Weights of a small mixture-of-experts language model, trained from scratch on English Wikipedia: vocabulary 8192.
Below are experts of layer 3 (counted from 0) of a mixture-of-experts language model. Rows are named router (the router's row for the expert), down (a neuron's output weights, with its number) and show model dimensions 0-127. Each number is 128 + 24 x the weight over its row's rms, rounded and kept within 0 to 255. Numbers have three digits each.
After each expert's rows: "comes before" lists some tokens at least twice as common just after its tokens as in all text. This comes from a sample of Wikipedia text that the model never trained on. Tokens count by the router's weight.

# expert 25
router:112165082162118124147108132162160111115156138116137118151147107095163109146108111075129163161097090131128118148068104135136159120112143162158140118108106136148105141060122124106148158135125138109082104184121137169124099148108160104090123145136136148110110130142088146138120144107122104167136105131093126157140145137135103086120139133105109120125141168158124157108133115143080123114161
down0:134097167158147172154062107123164124153138131172131120144132118144151153141113142143121186079112162118124103149157111114144164158148122123125128110104114154146129125137114113124089097146101125151120143146168114128166106113113121087116128174148157104194138160100109155102143127118133141133150175130129126137089103118129156138096115108108140170137108097094127115088126106161090129114119
down1:119168139142100172081145119159073129145147143100127126126117131192132150114162112121121135110119116130161142114105148083136143107148085120093113136143136133142146072131144137118092163146109101119131093142144133133142156087134137086129147148136089129131147130130098139081097095131131122180154155129126110149125152153159134135105141084106098128118130112069161137108087094092110139106109
comes before: "\n", "==", " ==", "See", " also", " List"

# expert 30
router:126160157156117167179105170120099110134152122116107126129135092125149166149155077156131168146141129117114104091106135116134132172154111176125139120149159154154119128086153114100082150146103094117128121118144136126150163084123102114125118125122106170089143094110130100109166119124150142183137099141131138105137129100134107137099131110095108105108148081144129147085128136147154161170125
down0:101110115070117133113092119128135121138152096072160150142142126104126140090114115082133117125131176141122121123136142136113137142141103112157157116125130099120124131128077123114120122155107178099133120146160082158123158123093093153097139125112154127127156124128160134149145160117130153164121097118064109127168113143065135116139115122157140142111078152116137113155066171105123147117109
down1:115164119141136143101148133215136120117076119118139149153129075128125143141114066147116140119118125153110135072169093176160153142124116133143131107119087124131084121116146170122134136154119155108129119134130104116136105141172157112146154112164124099133138120123162144145145174114115110125140131116136146117157133141128157111092133155158142181121151174133076145137118132136170137105116
comes before: " ", ":", " (", "5", "3", "7"

# expert 38
router:106136197103145121138176116150140128105152136113119092118142120115127158170120152120106141133082131119133133135115158142163104147138123128145136118090111140116146138129142087099110174120145116127114075080136120119094100110118116146128106155162093161094160127167120174158130130145143153100092162108109158102097134108160121136152125169078113130150130093139095142135159153127153152141178
down0:117132154119144154134095120124099075131153114121078138091133106122145118127148102113155139113158119149110079136131160122123129125104128137152117111157150082144137121126113086100107106119137141142101117155142114087138120106123118096080126145108136122134095130133169133106095105107153148190108143094147095101178098101128087139141112155138140105121128149117154091151097050127160167116148
down1:196147132106111140108148166161124104109143140120096103127095146126115140116115131089160123177099120151126145121135140123132168132139165166130077125157153105156149127155114162141132150165125164140173157102132081153129169087103135128095129134160143136125106127082165132125143128110103142108146141123102162129121137151106113110123123119183141140128117161129096092109100074108109115163103
comes before: " ", " Total", " Party", " Year", " No", " Win"

# expert 32
router:117128140130143145174147154144135111112134141120107083150137110126129136112146144145188099117118094130118126141152094123151138177121160152170128111129120097087140145104156138086135109144157100120093150116163138108166144110121128088120139091149124144101127080152149103097132115146140141167098076118166126145094097142111116158102126164143147137181164158087125128161130126080113130104157
down0:171101151130116118142125151109150170105064134157149126119159145111096098111147116096167126112103189116131121140111156117100115092147157145152134133104145178133145139159118147166138077138129106126106146095145111145144116107134134127088087110098083114137113183098132195149114140150110086122138140146110129159094149129114153144123089129120101134137126108100146116138122141111145164140139
down1:127089133110084105162168130110207142147122133118132151127115144105125136151153135107174141118129118123155142092124139162112122105091126144170130110140129074162144138123097102100198154126146140157101127134129142121151110129134131113157168115103130076091119141114142145116129117122160117145133109125122175125181107147129142191079094130152114161111111112137130120119108119122124092118100
comes before: "\n", "-", "d", "en", "man", "er"

# expert 4
router:128160103102112135135158132148121127135134085101085112127141156105103114120135137108142164117096121161109120062089129109165155131118124126154092077131126158106115075131132117079131140144135112109088118126117111150151082099106113140091160127140091147123139146114109125180175164131123199095122107150108123165146142140122117123143117102123129113143106128141105096135138127134118125193130
down0:115152124092117152128144124117125095135148169176103068145161121093087125167124138091121132128123135144140170151171144115140124128107087134133091144105124121084156113121133093111119162143153108155161146115128113103103091104096090122120130124144128167155115119101107094113128164101121112125092102120130089099121113151131121133129104152147126180111077091150146103107158168119109114118173
down1:112144126108091108111160067118166129148144115134137115146112173125098085163104142130115132123116144140118074138132108124150164080176141128142161113140137117103096125126113149102109104100136119114106124121158115159128122166128117136077148149112125109135133111123110115095141132120135133113099090171125077188148145111130137170097113159142086102145146151153110085123181138098117162112118
comes before: " a", " the", " well", " an", " \"", " part"

# expert 23
router:066156128102129130119157110132135178092125109080108106104128107113118161097105146113149128152098110110142096110138127128148123118135149154108144099147115122168147137106143074105122146154146140148187140139109132153144124133122116150115159172121106134100134104122165082100180138123159142143098139102088104135116133100129152116112138098128079086159137113107139146141167062130134114139146
down0:133148132101137119116091156139136086142097138103138173119131176081139135131146101140129175159119140102124114179126121122147140117133108129104141132133091171140143161133131124081116122113115126113066116120162102097091062134129144110112091078148153136137151130105089132101074141107113131127107137136134177141099138158141149097141122141112130112159159106133116155147114160116126128177159
down1:095060120130121157145145130138135164162147109151154094127171127142154120108108120134099083100102126118125144113122118133210115129114128112118160089104130138135152136130174112141131153146146153134165157150140149142116117078155153122137112123114147128079141118112131094120147086112128129147123145118090107161158126175086091089125109171168117159120122120154102137126148141119109083136139
comes before: "0", "9", "3", "=", "7", "4"

# expert 36
router:088161163121101183141162184152156112132101102161123114140101131130116151161111099128107149134115108136152138113114145128146138124082082094118180155095126138132131157147151105131121116163160135125145168152160142102152131167090166112124122148148117174130109136137109134119146145120129169100084103111109140176123141130108129142119135126182126095125074112120096119143125142145147093163126
down0:102155172119117099132120083135167151094145130151126151099106160101128128117086152126111180093096110111064145110102105123141139145117120107112147166105178134149136107156141152132126133140129134110143116142128132124159110153093102107113151150124095131123121097117162139176144133131151161118102128158115096166130157099157091163160089123112134122079106107101123109129073097121105133149112
down1:161130156129112110091086126177141110177114147121121085137155115129121125143142147122095129134161154139132146128203140121149166130156123074120144122127150103103142146080152117106116147123141089145158148123121125152137133112154122123110092142123143131173140150152130109150151124141107125099152176123126151120131142130063092111116137170131123114103106144137162135133116157099117197121179
comes before: "|", " the", " to", "ge", " a", "ing"

# expert 39
router:130134140087142151124135103137142084117145102103157103184124152122117149083099159114131121171116083125138118169136147112148177121111114116109134108119129161125119132124132140134128104183147094137121140136111127124133111128094075105133138162139097120077144104136131142189162135133148174100116126128114110132118145116138116168126107147143114069180138126158102117089131146110169108149178
down0:184151104131154122114125119133087125135144127187119133139143119108122097131127142153130114081111143141178126142138104107120153135151110100164143128125112156111162117116118113132119125134155130136110101136162125135112092153170046173137090109122130075098109129146121112121118120138104148117091113110154138120084114111170162111119148098126147192148121140168160154147121085136097152137149
down1:161126148114123160134150085125180126113109125126119144144158087090102129159141090117167174138078135128074147092196138127118122121120167107133135137125166115147148093130136125135134115162126111095139133140088145127168149154105093116108152136158114106112141138151129106170177098130077159114126078148091148144124135130142143128126116123163115112101120103155125106117112150166115133102128
comes before: " the", " least", " a", " be", " number", " an"

# expert 15
router:100121140150134107119081176120143117161121175133143114135141144144140144087127095140089096165096120124122134126151114168109143145126111093097104108156144127196121186134123130102135163140149116107091111113147167096134140116090117161103128139156125141092127118134135112130102144147152156164126155125131157147142086097100112154140122119120130116191159096174098109133152158115137128136088
down0:141125125115096106142128125162113098160143105182128092115120174165106111151117161120136097127122119112101102097123140116114133145105123122135114139103109170129138142166142137130133114142152138106159078109132130157137131172134084131105149085149146167130159109183103150139144152174099096108126107142104112141154121129103137152153085174111144096126139163148097107122133171177134118173091
down1:144152145167120124102153106064132132157089133129115110106096182098159120149149114159113172131160129138167121132103104107091093107145157154131155129140130156123141148109125092128121136175121114133085125103112094114101147102107112162141102154100129082136092133146100108108122126126155177098125142129098142159134127151131118155121148080103135157129106095149166108085131170119110117137118
comes before: ".", " of", " II", "'", " on", " for"

# expert 11
router:138156148149111142119117139155127096162143153147150090159119136133127117097121117065147067126192151134177097139116157122118155139128161159127112121147094122148128133077143138088147168085115110122123128086141157123152111088118071131080115132116125109107130109150138096133141103156147120110135111125132162131095119119132115160118142133155063120176139145123118143148157104111141140133139
down0:130112114147168150111142106147164136118128101103158135128167090139120130116134149113129153129166132138127144147122171165104159108134154124154132147152129083148118124136116161143132134093108137136134117153115148114156099162108118088117129122170134164155100084148122112137162107111122131105163126169158136182088184127141107118110145145115078104165109101113120146090142069091164123150167
down1:128156123112176114127103129152130137090078165113113141124137076152113154166133144131151132149121138131137148132139151139126154133104118093140186091170102100094119126090115158132090129172162114111154080124114111129150123095159066156117128108119101124120113144090123105133137124160122110169122121125117113133120102135155117088102138132113156129131094182104098119107150178109114122171146
comes before: "1", "0", "2", "th", "im", " July"

# expert 2
router:154154110127114143106139098126136124129117076090119109163114106151129150110156128110145141109115115083114115145080123126100112157069142137101115111150172127145139108094115130111096174113156160128077171084112102132107111132136153116131129171115141094152144134137133138161155113155163143137141139128143160177154187139111108141115081126113116126147123102141147164179092139104129141143151
down0:127062139154145161137153088143106125109117102108143123153162111089125123128129165091195126112135102157160117126083104124103142131096119143130129158094132144111121176102135120148104145102121095155151107120109104101093162068146098148136168149118133170099128155120154123121095131108151150103122124167122111140107137123135149134119120108109143083102137113173169142117099109111127149162126
down1:114116126090103111143118117145082130150108115161132165129095079129113110125144145117173153155174136112087171113119139123107163121113108135102174124164109108110142128142120141125097157132116129160180123140114135118098114136142114135111102118129097100152086137095123130124128127105075123100062130127099168160120090128171095142131123136167171108090140154146116095099135098125144155130111
comes before: "9", "2", "1", "8", "issance", "ions"

# expert 6
router:124119134152133059096145100149089195107101125147122113158145172101162106112158159123110149154115153131155127111142109139130117091126173128130156091150114163126057137119123118146146113144161131131137103095134188133129150107124116144146120128158090121072136106134148154141130119153127127108087154088122174085133143100130159146129147131127145105108113149128149105115135128117103110149111
down0:108158135170126146139153144127155136172163144134121130130145163172120112117120124161132155123092158113165128137114129133131161118130138139173111104135104115125128115127113140123134156122172166147139121127089113130127078116138125131151108139118158139121145096163113149168136144107136149086102151137135137117108191148183132136123155170129136168139115164108095160145147035123112111097164
down1:080133128129150149090150092140134100121071186111120111097086105175109143138126135127126093109134163172127134102107148141100129095180159122079119155159116121122108154143172128114112119116137145103136143122161146151114121144125117123095140104102164110105164151107165152133161134108132136136119100136135110144119082153119135147120114139151126155074170102155148100125148149160104142090138
comes before: "\n", " The", " He", " In", " It", " This"

# expert 22
router:145125167153084159122161137119100120151114114171134105143114130138147115096148148101102132104114114148094138102091107117079094172125107125068129119132175113174109127161121140108105105141156134125077168095153112139152125129119135162125127143160123124154085154130090147096112110142146124119146108153106161123138108124120117142129089105102147150135116071113142137138089169101128175100137
down0:093148137173175146141079140142129143125157089168122160120151120109168099160100137120158165149153090095109094156156100142100113109135139133143129111130118170102123155163114134180138110145134134118137105110107149027127122125111081125125103140104147103104156131118108107098137099126109143105107095113117147104123141125150104145138110111134128141149150112150174127117125154153136109135107
down1:110117124178101130135112133107106136094084113164132116113086171162198126107108126135163101167128089151124126089107152134125127090096125137152123133126124136117171138171083154145146106170152169146139148110128152167154135111101108135161127135103156092111124142133146119125146134133111155102149124110110179126140114148139102077148108117149092092152148118106130113092148092129100122147135
comes before: " of", " the", " to", "ed", " in", "ment"

# expert 8
router:158123147133107171093124137123106137129123138088122113118116171123087139080138145153103152120145167132142142114112117126106126160073113155159119139157150131123151089130152096102146155099177115076106132100169177137150108124123116107105139157124139159153099110154150129103137128141139152157151159152123125138157099121139078091077103108105128106163144148145129153104163116154096164137136
down0:124100121146139147160148115122124118130146113115129119122107139112118086120107137109166100164134143133134101119121074120086115117139127161141095100144118127170108162165098151116128140167144201151119101124121138139104196119108113139140100126094191109173113117150121143131140107145083147160121165150146147089124084126109120151136093147092152110126140115123181095140141120114123141134171
down1:158115124118144119081130140081142122123141130127101115151124061153134122159121109111095173139148106126166156138138125116128121151090165174137130138158125073120121148115143157138102118134127047131097119158109146150113099152096120095119105131110136086197117095153137128150134117132142124119143137118175136130133153122141125184130114127094128160111128143109149127138129092112143072140106
comes before: ",", "s", ".", "-", " in", " and"